{
  "num_hidden_layers": 11,
  "hidden_size": 384,
  "n_experts": 64,
  "experts_per_token": 6,
  "d_expert": 96,
  "d_shared_expert": 0,
  "hidden_act": "elu",
  "moe_layers": [0, 1, 2, 3, 4, 5, 6, 7, 8, 9, 10],
  "router_score": "softmax",
  "normalize_top_k": false,
  "routed_scale": 3.27,
  "balance_loss": 0.00262,
  "balance_bias": false,
  "init_std_router": 0.032,
  "lr_router": 0.000941,
  "vocab_size": 32768,
  "norm": "rmsnorm",
  "norm_eps": 1e-06,
  "tie_word_embeddings": false,
  "optimizer": "muon_variant",
  "learning_rate": 0.00954,
  "batch_tokens": [32768, 65536],
  "max_seq_len": 1024,
  "train_tokens": 466800000,
  "max_steps": 9987,
  "dataset": "wikipedia_en"
}
Below are experts of layer 7 (counted from 0) of a mixture-of-experts language model. Rows are named router (the router's row for the expert), up (a neuron's input weights, with its number) and show model dimensions 192-287. Each number is 500 + 50 x the weight over its row's rms, rounded and kept within 0 to 999. Numbers have three digits each.
Before each expert's rows: a language model's description of what the expert responds to. This comes from a sample of Wikipedia text that the model never trained on.

# expert 62
It responds to: Syllable pieces such as ar, an, il and ayan inside Indian and Sri Lankan personal names, e.g. Sun-il, Ramach-and-ran, Var-an-asi.
router:499474538438502525623448488411556502495440476454527577553485528415478484561473569405545413442517547469485487568475492435470568537485477481516456459441527540476431383536563532528427481522470525467552441554571525440502396487501484464407549485530467508452466563416457593503475475574476481450
up0:523509564445450486426468527529526445656569577482560493437474426621540510532539405444448474380507549500446491618500444503469522475464468490485442441516464532461411522566511516463535410431463510466450464501519452406498506488484462484488532512545572526471528527526469492488484465519525472516
up1:563409478460501539483402490547602527535447490536535504501445401480511520460486480523554484602502494583531449433509435515566441489446480547452477560546446478526448618493420486522525474471488535482599612501535470445528437532525489461590436534547592425536447477465517458513504492460437472489
up2:498540413458529560463431459509481470566448533414500526519466537486475489460478554455473480420526496530538493444567495491542499479531453529437560504466521517430454573596519519427564464446628510582522489433476469496539471487454528441557489565476436459456527510497522525489541476489519548477
up3:467445565310472509579571469518543533506592542492534492496499474494504507579432558547531532441474549551491490528449585527562480615483546587567490441442503442586486412473488485547502529389565467508568490484505561450489576443564489457442500527522558544512503483544453543445558533517469545486
up4:483462559449560534408495433504506481344463505418464540472411528504486441484583508507560570568485451515527497474456433577500556579494526546462478505525478398576351449490555489511539452495524452505493506516534509554467572486540501593518501498452396438459499440504532444544435503538560527532
up5:429528500524516566533475566500559464533579488408491478443460511479510550523442493486540470504505543524550440441498591524495496455483489489540540502403487536466438460388497404443489527529612564470490539579566584452478428451438545456511558538537421423462451429478366512491505534490544500503
up6:433392499411528506605494474564535413475568460553488549464526538518515531465529429412498511508528527523481462530523422503463450489491457474384481398510518496519358380501564459482512493565423488523572575543472547471540473448468487492466462543532484457383454507470557532492519571467389470544
up7:564514476426500595581481454485416418503485464558594496492503437571501477557510505515506500612575509506484434477489563478569554546556508515457408502438398573419498438483443524477519421539520529513522425593465471506499535500562462529449504566565600571512458509505488513534522579531485466501
up8:509426465548416492520446537446528455466513455615467431491485425455552497511487430527527541484599473441501513427435548537471519513497494461427504441475571502446483482485465519458602528519407558506494485556473523469468374606542475534432464472500490518535538540514613538445553525519451521483
up9:607577494496491523448415530577427557470485435524483507478509456512522458493569530533540502496558471495526386490543513392448553392565506530506586587546626473498480512373508542559433539561575480425489466513543485542527549470457485501505553552482581467594434528466554543515519563511435543544
up10:540468541463460551460564567575525519529438509432488598512443501480432375512543549560495494469589437595554484477476476517509487434517376520549523425425466565484406487558428449455524501436503558498477464447546591431504456554525513427459458524550483481373427522631590526494548554481457518517
up11:416501467531472520500568517525502512462515539469487492476553576471505509487507538482482424425504519512535405490520526574584409477533463528485475555574547516544521426411503411451478556517452473438598568569454474435586494481524518469493450460475462589526568517615557433518529592543432490555
up12:500496447454523464539449459618575528543521527453460479553488456461408494470459437547453405440641467576480443504454500452466511591501560474431436530508478489566511495467522536545403583460462547435490476472517525455529389494479529443465436550487542513493529426550482492431542489549520486501
up13:479469552504579523494488464506452457448548516511489463457445542520494414568569532572470495585483431452494554480428518455455530445404492487551516520485504571481451582519418533505523487538480447575446482489496458551502544509451498475530494529567545375449517458563446471481444497519441449476
up14:512502568443540563495493521560526616517470455486484447576589425495403368542421544484574457514500453522504508399508542553499469508452491518564530477534460441521436505527506465545492509474541547528495581481454515494526540512505418474563490351485553563572465501516497592525457416539498496502
up15:465536542495494421611504563572514454496472475488486532483389473478516486533505578404541567524501460515540480476439507517503548584381416449545488395434563491420420474539512445495423483483552482421544422506474449459618509541446507430535527481537473456495496530543519451493545488485529591505
up16:569458492528563553597461527451479445488492465449517587506487398583563433551540472496407510602495512549520445538412464461462461552514478380394477513420594506549527605454507435476493464585464503525514485491461535506476531507518515419514462539509462540405561563508534453542543557403447466540
up17:505499507418535529435520455484465373530579506516466419478446641516466431492610545376527436509493587497557389494507443596608486495517531528495543480449545493478504505426458523566500548476475432540540476514552491445471500506537526469543499518462513578517519494527509519488517487483463544593
up18:456562575471425433545535494561603462459409491445462579510457465494561502506489527432607419454487509498476398533490433508443479497475525505513521529508505561600506501505414592492511440496502465499556498508488517404557474550445451461495540418524528598543482453467510520443522435578528461493
up19:504508523510507418571501578498452492563441546475453477445546406450500456491471520514430471510483487455386445494493518506534581393473452490472526490567544475475554507534568515495438500483463455490627414513503442490390478516474496485421523543504469463505554500470530454550591554515416525640
up20:479474478518496490484534511615521567511460489427595546447510577497524517449511456488511496517545515531493530373402527503542555523431462509424527443590576413456478462489532453476495565559510512415410489418537465506473449600586444456438463470520531505525475540441491504544519416436480478482
up21:445419442435510489475588521485513571490481511520515507496497439532505501565520587461493509478471443502424509377439406457469480528446473447577531504477488546473385470502407400573486449433518615519457422504538541454513538425549508431539526472574524575533492525449410562469461518430460439423
up22:483514531460484546570396494546472461504570461454548523505541425515544480457511440519456456556517531495511446531516470403514509532492529557461497383515554519528496519593393524554504533441474492531489470545567461350493515587510540519396495471610527497464486503435490532532460494512462396491
up23:575381565461422487595435493520568527491428405468526534520462520518417384507549484457516568508468454467578491525580460551528500496507489408475586518512443514554493462600452500533559599526518445554501544604559427484479373537544483459525490571446503408369511549422442468450473501549584471514
up24:503535482483486483544458509596528533473458433439584445516553502546434479507537558512484488495544549408401486453487490551488504570489475568483541568528392577504563525506480502488581412564556552529499512438468519479532453516456621424449473387518513545472525471558422462498508443577532512531
up25:524480464426521504622420538476482513565505555433552544579521454498405548443544485497544492502528445531513534415457618523517402560508408556553495543490453423487544471466499619509541583475406437498501442554574537486414462585508568546461476459469517536545536600455530463510552469426475442476
up26:465429434512522558504529492504462467509517579507408559474459506507404520586488520409558510500459545488486527368514519538499497549481446524453477492500521485563447467429484555511474500472506538452493529565610545481457495538513471475443469478547523499506427553435506490562590472509530414644
up27:465503495510517490425551521456513558484435401483510547528391493520535612510533475508562403529424494385579532515511518429547563584450500536553568496468404511406484483459501514480471521483472556427482517512497456543469483356472505472603477600513486480513485549531533487561442476488504452416
up28:454381542522482468498424524571479543580539483478608487514580592504542469469417555445428455521514502597501514514502541474436407513612502421463444498465444534431562536530477526530538438532465484498484428458515523495528439470521373550441450590508490499576468386579474443502557449515498536523
up29:545526488530496567477455499571480489530397538435582489488503494512559526509474448592481423535581401512454479510485565511499468491484578457505498483479557497605503440478456479494496544487415564577517541463522550531531402526450500436555577464506579524530455483455550457419582524468415530488
up30:490435461511562466423557399564505504485500394564526509473500480576440592596585545521533468515515585539519572556400444544573521545511545383412543609563506502530537509476516542491559618496507511451508457572420559538525504516567550496559508429533534572558477495546512481580442502556470488556
up31:455534524524457495486435482490503540441548447532569516470473489450472537483564557478475502572499589462486480545455504400475461514498523467602536453546497457480478479521598460456609475507512526428461575556505521560479466620436501438492498497558507459452490529576479387501550522493446588520
up32:509477584514481474397485424566480492497471397538570493612580465610503405545519482446638411436476409514541442534483612506509467504505447522493534555514547522458412559559386470522502588440540496454500437540502435474527497599461516526528527492543475469530579531481495491505480535519498380475
up33:464487508462552480517469544537574465518503503456526495592539491479571499552488524456516516492457437476457584478426517583484383442509482451501573491471555393391444444428420473493404442499501439463465395403519460480519507490487567462519510470516575546534522415484411518491443546466610447459
up34:475502479510528551438559477543494464485507491496479595486535561558490471451418457528529456356450472562526502504491535479519505429465455499475593434456501471625500506543523549536492563498449483535578493576418493526610445506470487471426528456471494543388546433522558472467562490551441513501
up35:543480530581547395479491558576446517539497508463572486497515476506402547486555489521490509510517558503512457432481522460494538386540450394465473524497536537477380476562552564557546532474491567498442573567562434603513458594511522497498500508451500536418527525539489572563509429428490490527
up36:561552535469455520528495481543529496452575557488503495446487505518511597490499469444473525523506504520423494405445560511545523619556486472456466573535556559469475442480500543580456503616498440469550522542451520559501506493545472471566487490498506532539558492501423478630469529437484538544
up37:497485638459535503563568462553526551459475446437473460506508508411580488433582542488525479537447498533377588548478461481522540544545481451447549474527650480450582468506496565530473423550566461532443563483439396459586520502537463470520515500628485500528502495471541478507558526485435454460
up38:543480494509512603423511533553620603528508484512549578515530441480490530522464543580467592421483532526502469481549431417461472492535505528610479524521553453443463488379549561615556446438479501559496441551512537427517395569535490567473468436526463506457490513591565422435501508483504512506
up39:504528527452441457499530435462449511523566377474514431460565551586462510503549535542488436522504588583497509515524512491548456509571521505467606474534475485534460512461544558518485443487619514479569516539408464441449494458581487450471541457497525523559456544501470510425617531435488530599
up40:363516528444448563475417412561570442535535485477496498561506509432467587523495528524598559423425540556360527492497519501470523543463401519502469484535457544499519475505484624615489549505503499429377491562470576409518578563420585508484519512422512528469488441538491377541493486526487554550
up41:430494447444545538593522481480507509468472525503457494623518494519590473450463498459467425538503573617559462421405420448480610522534567536562532489454501489468462482441494487520446504554485424474525470609579472496519437435488540513527441511550506536515501580387490474554466423571451481506
up42:469511594486519452426521557576409559594481485456507497478527506525466537511548437517484448461488502475437476599504499540561453526543586504460396550466548510477543572459515413471515504466487518445526507427499424526545482593509428469429517409491478547442382510495462554519454476498487411542
up43:483625556482515502476520542550510436460481472503533578511586446445504514460521435547604559492527551553491622498480460519530409482477497528542504421496499483466541394513538516533473569522447482430375390546555506512522482554529440504550469452495508463551451589473560482493475624447470459482
up44:469475550438529532568551430583564496508508532395504547520491469506483596481544463533525463514589431546565520418482494562501496484522483469521402559545520574462506505482470552481459424434567529619638491497526477512546565480566480490502433465541477447499517467472454521637503382419483388560

# expert 31
It responds to: Plural nouns and plural endings in running prose, such as films, runs, climbers, choices, patents.
router:435393618614484484394540453460553459420463443405455532405495485544471430505511561451475505524511445497520560523460539392481407352544526537523460481454440478553489450579491491463524541524409454519484452527579539463496462529455563410567520490469454473457502519529553481463459571453564563552
up0:530563495485540458597523442581494512492535482470565405442586537439468463423542471518461434439501558582445628497446560476516435507532526470473487530453512440530480498478374410487488534519476508524467408490521567557495470480418507468500514521497518486420493543510479496436544483517415435387
up1:497370542482468435509509478532559536441531466522475467340478420533561516480472437463518533545506483566531525502497415604535469468414463544453437471518535520491569496567551522480512582460554573518513493552626437570485432596517482435495443508511576497471520440536447566478512498545570483466
up2:458511594539628492470492467619427487471444457472450492583484521498571442511519431572479434545471491564435493463568487459655527474515581461454486550530479462584544590535455504548531459471523670507536470585544398515508503475449501535545427468487526585568521497498543544552496496525566578456
up3:552536510462435533474600480577538491510386530567399477579543470552508450435521501459492519434460503492529419582605545504477444428516485474466503449543567533526540463503454521569477473438561470539504519486521423492532432555555509517475439530577465464466534484426509422629450493513504493508
up4:477492514521429547412525468577512542538484515516579475428510527389428572501489614505520411463415520579523568497470460536441492535454413422568513584525516565470470465477517483470457529464542468447384541534528457526505490481439446494534458639531512488521471446528445483525447441489512509483
up5:530503580452485451427485458526563558468497440477523540473537426509477519554512428511562431466515536477500444486413508508556483443457483423462404558410512520518469451510510527444398484561517597457477446514569486499444504539450479504461516569489420513476390500459436460498517471540566554477
up6:494560529482507570643442507384484548522432576470481481495479401457502468460499504472487467549608509452512521649584443421520586559449452553513473483451442529525470557432552549509453501519453436483523474436453625463531514476498514383444576494628538553542553498485540480493472624488466547482
up7:346454500477544348462473432450514455507540544555552549525509496492478533380527524424460524511402443491502518472505585592575472419484508531579531424463527472527521501611473520472475580549462559461533501490446556491507437562536541480443452395568394462530488500511479554444461469573484548496
up8:445480488610555540596546529456422477515438400507531569470482488479548481546547452519485516427431523487516488564447482510512551641521440491484511429421443570499494415537513517549434549422469486529488482533511494466423532550515482494493500599568516521563547407532571462540502493496567417505
up9:449456435414549511426628555560531494507540403456460497416553589496512463576589433520548512460540514475421518565577571584572458488445498556516464520451447469587516458550502570517399463602544634507410506516460537472487533533499560537483481421476547562494483528473580436552589503488459470420
up10:350461475590474533494488521555635512425435545569509566444457419550498469548584448480500516546440499451528497419510474566496486495623423560577513511396495517473516490424528532455536540468538567509490532549517485496445492504503520364426528462482593478451510400605435448540447494582442541516
up11:413526505598415472592568415571525432478512505625495536525538424435496463443509552590457368409449517458505537515520517633487482592525492505573580465459532486513431514498545472365466525534575498457449561524426504485466550540422492522559415466550432539566566536432498525525499470505486456453
up12:365490496512548497478511503559524529553495536424430411522600507484561410445542579448485490410410506559484510515535541529585536447578509574442440529599518514470483451503526462548563559516493618438439507472496536578572495483476498463440517510457454543498566467482562483523426498549479497481
up13:569489469544490471511513460505455523421514546457457459489573439497472472509524556571547574498484553507524446568422543610474476623407454448380455535383474420424450502516534509492498485440493519466528486491526564514509469452507564498564458515458495536582449536484519444568421502411538459533
up14:553509556492480592579539529520538494479477504496457547456502494587576508525525437526415585429563484414545495511505558540632471507502521569541453540510509484467460459537575566521527548471505520549460539521418464547506523534500540428544544502535504505538413545539455555328523488446551549652
up15:550469558498565529531502470404501458551489420561476522513531568546467465549371468499619511509520476466497551437560482547485496505444521536563490362452492496556481500486488486511576389537527464575482442563561493508374442509459574482517454504560458502557490514504485482567448528434451574467
up16:533575434516628441457443485520498556507563452514529541548487541518413382458532528483551500477482505450558488599467450511524470483480529527530417502516469552498482480452522531493569469454539580447528535520530516517548495560489572545431514575619471543447480563590506516520444447447526511501
up17:399393489480557458447497424562516438495570454399517430487507483481485475514417526535584503496441502557551476486433654497435568468465486583458452520511500563462564444500612482535530477515526489352478447471495489463508467404542479461467528576548479438531452457552507594419473578541541545512
up18:432512464561496446564488512448600463538514437408401711477493444465514550429553496504442541462525463482434520473467450567585440498559468519572499552526438531517573594569507503545495460440471468502543643474528495542471454501522542510587483559472538516478459452505429527541539553519550481488
up19:570412471559519482555498570468401489498609503529512464557402483498466454484384432613504544511548533455506479526504504413531499428500508503425465457499591540584441488475474510458536491484518429392545407427523442419524523415504466413515522453572570436493435554466494481476593531446578490550
up20:477560527521527597490535562577564523471485517520536513466565429510508522441518466457483514523418481535454465475548514554525485494581549548506577549518422527424557475538475435491496479495487403453507452457526517437523490469493577460453506479464567471469457530487496529402488527595572502520
up21:493489509487438520563498595476561594455465492504493564507511474544490390547521573523551503499514463524535439502426465525424495554556484421457513517446506541477454546483562446547481477489478543587452585579529466483540475450446507440485444421463573504489470501449540498420502491526507519476
up22:471527440490515466426569433489479497418459416471502502478473521425589461525496600475494459479421487473544375510428433467493524585444542554625586573563528451416456586519399585555477483394475475548552534425547525501437531468561465536509597455492542571545463533365495592471483498480491494496
up23:559590446532498480499525453620432503392469473581491446478441532538445499554525574520550405510473588535489483516502495528494521512437554537541419457536512552543568465532447505519536479475443564515531558517556542408526503484486585465603502528382594441468443392546488536446522460580504472461
up24:482501593498533571473565532434535458446504405543423503402520562404444586425524535510451559473521465478466558431455469439486445446463484479534534560416521408467519356485590438465533384548519396611418509450527548580475503507543523594471456490507497559421504492533379431474460513479558493500
up25:405426518468494570470423513432448605458450565516491427586501577484449475455457558479546508576483464511468467432497496478526481562466481494497558489472573485471555476462501488523485554564496503475460533457474559554369462493429588471493529429536538516526500616493404454587601545486619505412
up26:527461634482538504528544605433446487505489450504543472496495515471414486437425505432476458539452476447397516527578507533490519538490465525471486454603598577493472525525446454528448536442452514544447473655496549596540581469546576469452471448505528460518486484494422508489466493501490459474
up27:381521503536496524509580465569487550600486434524563523504440573508526527521475492513450558441524556458492506523491410591505537532464430439534474542439547492503518420569454415421502511514484422478506498492513523488516558562475548474565435520488507456459506488514502471483567491589553536592
up28:486537444523542469518568532543469530596615518496457456480390558456651529458424467577519511516473496510390495566562482497476498492602597489549544548517511537468537506554528543463498440539470547511473489536497523469570541455512554397490472515573517537477531454530610522493521535518530518458
up29:540601402542554495483511482553458477530465524564560638513499449526518496543498491513426608484600421408421481440560565464551455437447516472485468409514527630458512428470498536542489572451450473479513569502528461492429479538472479450500539519478462480483442469612547428474451408463443510487
up30:470486481488444530562437488496504494599464465548564514402528474489464561444472468486472455447533462573489467485447437534591546531550451443497394518452386462424533521521541497503502439525467512433497534535565404458429560550520501429552600563576431471472589503557485475469469477493422452559
up31:458472538546509485514537398501481593536557383488513490511494428480470447535488525497516566550533534462600443534545413391408533483599474525571492502489540551524521478526505566547518509511537506563445559514525426483504482443511517504409425505510463437515508536547502587500539524472434533560
up32:440465353560383568469517414412540434485480481439572542488442527518535485479421476514527437456488457467505537509431434515537485490544585432496559463483497506563426429478447505428440435529529549503582547579571543436471497512504512488519554527581415473485487482520529424512548529556484497493
up33:412527473452475553496535511550531478551540528500515532436607500436557496467460435507361533497563437579528591411517522443627493438512453481411566507358472533453522503502453417520561506510459457432521495560534548528508549522487596568460411476517502594559572539624464437506496531482476464539
up34:510470604529474436484504445599573537532516453459463529561473493578531471539486501430611503427532485548453576523509470416464549459554536527557425506501504460490518501546538569515496511585504531483518460481500450407524438569476395501488502496530534530553448490574557457434423517497498457585
up35:446528502509526534576492527517482533514567466518542587460473436559490495565459562537569530534383516484488512311500524559479480379515502454463619492489447421517567513431521509537497493496499577437407539450502522462453473462522558435452500470562445476478486533517444427449518635529469407424
up36:504415492526558574475459472542545496417456470487558569408505527508468593581491544509495519526461459429516478496480561635538479473408597399542553520527553498623588511538558493442446469471460430573539449448464509553480476501470556489500492553534522529441503474499521447442485419460553491557
up37:514465429540486532482532494420478459400488503426545561383440469426543515480572568515465413494565606460477535390550506543597538490482423485549428578447519515480485490499526468557536499513481512471625547463615495509527479499561423480494490486449519496494445504444503598472490540543441519486
up38:550515504510454515508408469518488506490535525459555552416504521425542490516569501510478478618547529508525475480475587532532419414592482495510540509474562460524486450501530465547593449437613491492438527465582464604513423507532595527590440514497483495499520485466509538502584568470481453446
up39:476500564503409504493467524594540565478592531493501523422528565521576549540492528421499460553573479520502482493436474498562599455579470556488473565500521437409493520545559517460569515483515473433505418426456595477542504533476482438411488506596500484502519446523588491449489501551526509516
up40:576524486524483614496531488525465542562527604551500519467474422505483436518630451497504459550513420486484512398534478514546506514615466503455497520501534441449471542549464477424526492428483475430498529541475445506576509581538428548502559444570589552467414534538532481441507572456578518544
up41:563442521465603474480484566530474412447570416470423523484568472455469556521498475534524603467518489382556515588552606518455439525489524517484551521507510582447472518426573511455549464483456534439542449527499493509561575472534472451624392574490483563516421474599481460549467452454541517533
up42:550424571498508500460503456488500454531531489488528441505544511443472453431474547465480499625452434532506447491574507481472526459573520571436450464510486519453537531567522442537476522625586477490508644570428504452520473552506451465544516494561493486495580483490578483438453580546523615572
up43:505494485455481591435446488464428420391493454481521517516590567538539584463527433565512498443550531485474441388441508479463579548414459444522459452490573438494549585550422471506574484528414484487460516497545440490443518477462382482507567531393526513456525481521508535499417516518461506504
up44:507542391497474560530604523526467538527479507515494472463490571467519496496529410544477546498462546405610453498477427467498574605505542478546508514587580507479578526486457453509449484417547509545562439441598510492469555449471476492497532437457506539480508567422454494460484519384556502540

# expert 3
It responds to: Final vowel-bearing pieces of Spanish, Italian and Portuguese names and words, such as Beníte-z, Matte-o, Olver-a, Grijal-va.
router:480412450433484478509425484402579469468503498582546482545462530488485526539465525417501517469541533496481483564497417495502489541484514526529477436467394521476468482519552557575422522463498399466545506483414475444535500512518508412463466536442480486557558569485492503536489440510428616501
up0:457465521431530476495472458498472594511483515474546462535474573567489558565576512475551502592442556573437549492450470501550597444471563448446360544532521485518512478478543515512437459367549503522483599464543472432505445471547498450446471497457536541524501512513523448502528467501454551502
up1:477482453476512594583448464509422546553389507513533417401545497474468503487546594494476517469563587527449470459555523510618487467532504524503534434460465484507449459485531444434463577531612485592558610560518565497512432428474510375449521490463487512495426509461487506391529576511461460559
up2:507497475471478453426454518515584510422563527480417496527485615638429445444558440462475586475555576527588401526435461468526516479453451560519492467535514491400517548459502479493538425527531511514454510492558577439494513532488539464460574499507465571511547511576532509550513490473477441558
up3:489603504452429558520498430481541623527547561449409456376481562497573493434594430470401504568509480496432423543534502470552564547568459520463416500491472420492539504574535398545503566560563536459542568488432498522488474477468423490496516475492485596476516496525471563497495509371480571533
up4:448444479557458476570498513374549453415446447483513529559498421662428445555517516484444530486598547516465529563403531541556454355468461513415512481539542499440426508451507514560502519580531435473493570486433596559503557462472587530506508528514529543606462587497548529485503575508508530517
up5:544509440443522524473518413462587489436549495570491377480501422558467596569575410590591424582508513529530405509408434505425489529457537487510486498501463534416528501533369444531531501530480433511458521446479506442511567463530535516419552489493529505552554457449456583449475461548490483513
up6:540451507561487473475537572433467403536444479490451421561544530514493539527507419534448444419455466527394466490489543494459397459575492555478522429510492480548558497519495500517518395511472496521458466428410481466400530498565474483579582506477445592541563537531516525549427468378509475500
up7:504507500515477431497555492487433459500619566415466407537467582482542527436500476619462488571507476432561513558508503503513521475484490499477504429483613459422445468519392535478495611584505492585499549434558392557445537471428495508463416508477471469410472528535594462511442592497537518498
up8:493580506614591533520490453526529513567421489433500557417579449573495572468481497504419518495502481517419554495616481479437444501514435568465422514492462443573546439533492549516468502403418526420428541524406475353385499569530521459581450469405458473541431529533467375504488475443536544581
up9:455475585435501524509621426547447392473596509596480423445490517545534534461528466455465490449476524479489518479466430572521492450470487516518487456522374492487528505568504477545570465420550457472536453529448549525417527605584464561489507473438490558478538535502569515487463491466502590471
up10:446548447434512522589550551432484507562542542506529443514506462504427466599497495431500399464568434535517446535491559510527459523513493403412521582429546484588552536526500473567488433513516438672480394515535505536522502460584491515502533451580577426527508424561540503473549466489494573527
up11:465491525452410517525458458577559584505469567488516499567488553465540454473506455492483507472511461550560476441506521411385502435356434518524521453551544563516505488553520564482514520506472515545330427521465467432480483666510527468480535480473529525600436437461484521485532387602499525433
up12:472460531561574555510472549527545517479495517525481574612507416507506466595564421491467490472486499558561481499532553621431517407455580540471561489476515651522500504521574538565499498542521489477469508498521534519514501460527454536568507481513499526445481586556550455493386531540475482476
up13:568502473470449467541467570587468511509451421456518529516545529460504538505517478522549432414523490454522399413474482531489504571557514471595486547591431623511456541433568556542410454493429498415547468472447517491545471640524500541454499502513562516466528422486500496561535482533476508579
up14:477524452454532510532493548534554549491622482568529592536487515446563452503476463563550484536544594514524464477487550507558501507513554517561557619491510449506541582465483468412406525442502453525460501486469484499437516496482573599468500480444566425452554471518540404421498478503423419555
up15:452461524524603501551445546380455397473570516561451529559558457469530486574473418446500471514461498455449460435454406542462434530512486513502515498378629494499492472510487528515522499465437464538490497594552507498454380462469546534573468431522453609465468452496469457469468475464490478511
up16:494449602484540461642482487487400479539600420528498506426499491617448504527520454514449513569546485404506501488511564578495534533405535485391482475497469404512518452486615488383518464452576465556531423493570483486423564439471454443480487548475522561463487506337532519518530478505440479561
up17:474585465557453487519482564554502482508510543484506475462465529473497551482537453556546470527566513590530518493505545396525508512450543469519534586508526466482531489430419505526541515535500442466503570473481526616554521613401497501467523553520524464497478516544427541425478497395464569512
up18:470455442452515430468552466629504540460483480500465575494491575463577503491588446420439516539465542555519514506404522415610532537476467555582512481453575450563539495452515536567509447490517515423503507517492417440431518395486551511428533535457502522492547540527568531567479511473378586525
up19:587486520584542506493529504572487508448521456532502467491441420543546519491563563479532458540530605472472515531403569451431479519525542587487506499557514516558538508524556491494485540575521519533486440484497580534466471484518490466495497442524531553486509482499471444441544417437471425532
up20:587430487447514431466529412475456449544498512449445465471416447557410561434561470461523556417437505579595529514576551460635550434557487506498483545433426532434492519448465508555500470413512438539511415486454629478555492517542517520547433519597534473492518538538514494466421435491398508476
up21:524468545563459421532498508387555588477446441528565476512578485405465515535434523537458509508430553333454517581514424535450551375545529539497496507488515537466478461442480454393536484497495552492519532520563542574496498502515560535475500529484517462533560547490568527504443546480430512508
up22:446532542510489546457520492483514424470527508497493516560491495569524552519615441442504559444475490478571464598475520559502496501494559412482411538495497516537519604409441575565475514427502458446459554508493448447486511599412437520578555581465515505541420546421578536539494448496554506494
up23:402562527539543458526483550533539469557520498470482477533494568596420473479531396428415462372433451453520415505463495595632423527466473481551487468574526490531507531580496470439466468458449569436450525496509517524493548584487527480535541473576510547617549480520449545546520559521526446540
up24:455483456507502525538543430602480388581574511563547480560536570521476513399504520426478508452521531503527446426472584511452468526483538482444443512528553444479526528473399598464473491460512428534507478446479431540590568500482474557539437535505541510569529467499519523498577519574519548593
up25:502515570500448413557472546502538544465479577430507381570471455508528623391457495453560492454492477505489466486463426520587458468471472501470503491484464434477520487448600584503463491506527490566506540571470480471558433534502502510504533503620514544440474549500537473473439505491458506506
up26:543436585509510526497560517466453512522483478542460480515527502421434449462457373511444504494549520463499524504441506488481493447528574589555524505525501482591544502490488505449424500492533564346427547498539537439414513543458529561493521492521524577556578550427443530508479409512552481479
up27:453498538485475479472582447464539517379535443444558451530514472521506527538502482638455504511530599480539490567464500518529497498498507493509517517439449484446443420538526526537549505507557448504580476457531469575512530412540472509369504530498477541581530537557503593539451506469441458445
up28:473407457520526462494525475502571474423550499583488520513394493497558532437508485416501513449552514461553453489543418521581578461471469457470512534484516601474483535505451491527497462484510443438497520509441481529336578459515527504545622454584380480443508477464516496489527523462541569492
up29:524466499487556456628535560542437494460449580507477488535523516493584556472414516427512468538610566548498411499534464518562506445492540420511543507473485532533426557505529511444420443526469580502518593522559446419498484503510458428543543489437507629439596584423446552451510456616455460574
up30:436516525393476506511501530420457502456430569418496498530458490501522495477506497446526507564443483505490566481557456509541478547524537461496514557580536582442460518554522485523468472527491462468446474508468416478518460442486455537475561382524513465559657475498533542516484573487456473392
up31:471469456550480534489559470573529548478473524551490531470418532491540513573541452515633535502517498565502478548520530618540506496525452492530538435569472455536567572420491595529514550497554438497567431438554479510606450521489428451482431537545526488387548484510449513549454531505502408551
up32:451477545444457510419462447423578479515528502506539505482426424484565615516491574534561505550554453535590465475444456569435518523507520504506489477594451497526478525550512508458568430383458563438474565481529490452560449548460535519467466547500513552517469564561611546437466501506476491568
up33:481426460398494540480431503510498567555560527485535491440442550469501479553504442523501436600489419517521468435504406521426445603657463462543499476535495512562508487502537532512452445531523522535451526474503536412471509526574480576488505463538599547414499511510402553498506542440514595489
up34:509466560497466580486525507583567547450404601460603541501659534498519500518556432482483491454472537482489446458554512413467484353507427524555479464583468533393544499637457492507444428515450444477436561430539424434495505511532481568538471468544559456517400507474535474463458408525472504502
up35:541532476509463461476421460532446509501519584532538513532505507401447485572504581530497524450449475542504514558486593457452595576565481515522502578499544494472432437493609583436504538442649594501483518534530448502471545445541581469515451502523508506523524491573416398441403516557485540486
up36:581515475478493568508525383481572557489502388531491521521505462364519518549500534529536538555433613547422444372468467490484546496475513465539422498478473498410493449558474505610542460460366444514401540524562526511534416462517547526495478529486498525562497460508486592511495487526561518465
up37:514430514547507502567465501464540479448550512493499466561532376459531516497445525499418456548518471518563516584451552550492589421554651462484492448464508541420563545565430531562509504497494461425485498637449444390477437490565449501522527496500453488392507506428449463376474505538423557517
up38:482449514422393537554534510492485459461405562532477463526414456511504359428465533438550515511469432428472502463500553481424449497557468553507480427470539499404396517482446524426556511453617473363510520412482499500396460521540529395493470465500463464495530454489489444515514561471550418400
up39:461517540501452553516540622469494483451505472406521545436519455539504432488473345508462508498471425441489509460457450523548454519513551598421397461532455487507428576596501562489617407502497515544544507498382440552531479510565506527586447475499621487498435570547517493486581419557576598530
up40:534542456583485462552461517518419537465539426505469496523448479538498466493500477562510510557429574444427521416565533527505458454500501544499518516503469386511507442382508474538514435505416449488554521547486450513395512438468498522482486512447535456505509444458465489462499424569480509492
up41:519509491405442483485550487524498494489530444495497446506513525458514546446511563499405541556488425504579448456566557477509526389492439541561468516506523546458490526512450511573495580540429539420494555481504376370465531520436461477521534541480519438541493447574511466502484592562504480457
up42:392568487558438483551509526492527554499562464521523477521483497494558457536609560418545508489515400412491485478500428442535478499469469481535544480546521534520442531525529523558462527561419548637604430569457491486487515550431449563439621504484486534561398510535541387453546457520511482430
up43:427519542505497558525467473473422589558500527453526465581544598503481604399486513569516529468438475446511527455620524527467399588543487523556473488433469550464576596524461568522523465480510521482406471565658471511552416508484528503427445498469488515502444424483453497431518480436521468572
up44:494464444453539599492454538479466547485485490456462577405556497522451519417463567472513591520476593508401517569527507519572454518565587556521478427551600574555588515554488524497559519472576434456473528467555506492536520496528486479591413479458462495591586444455520478528491374392418542464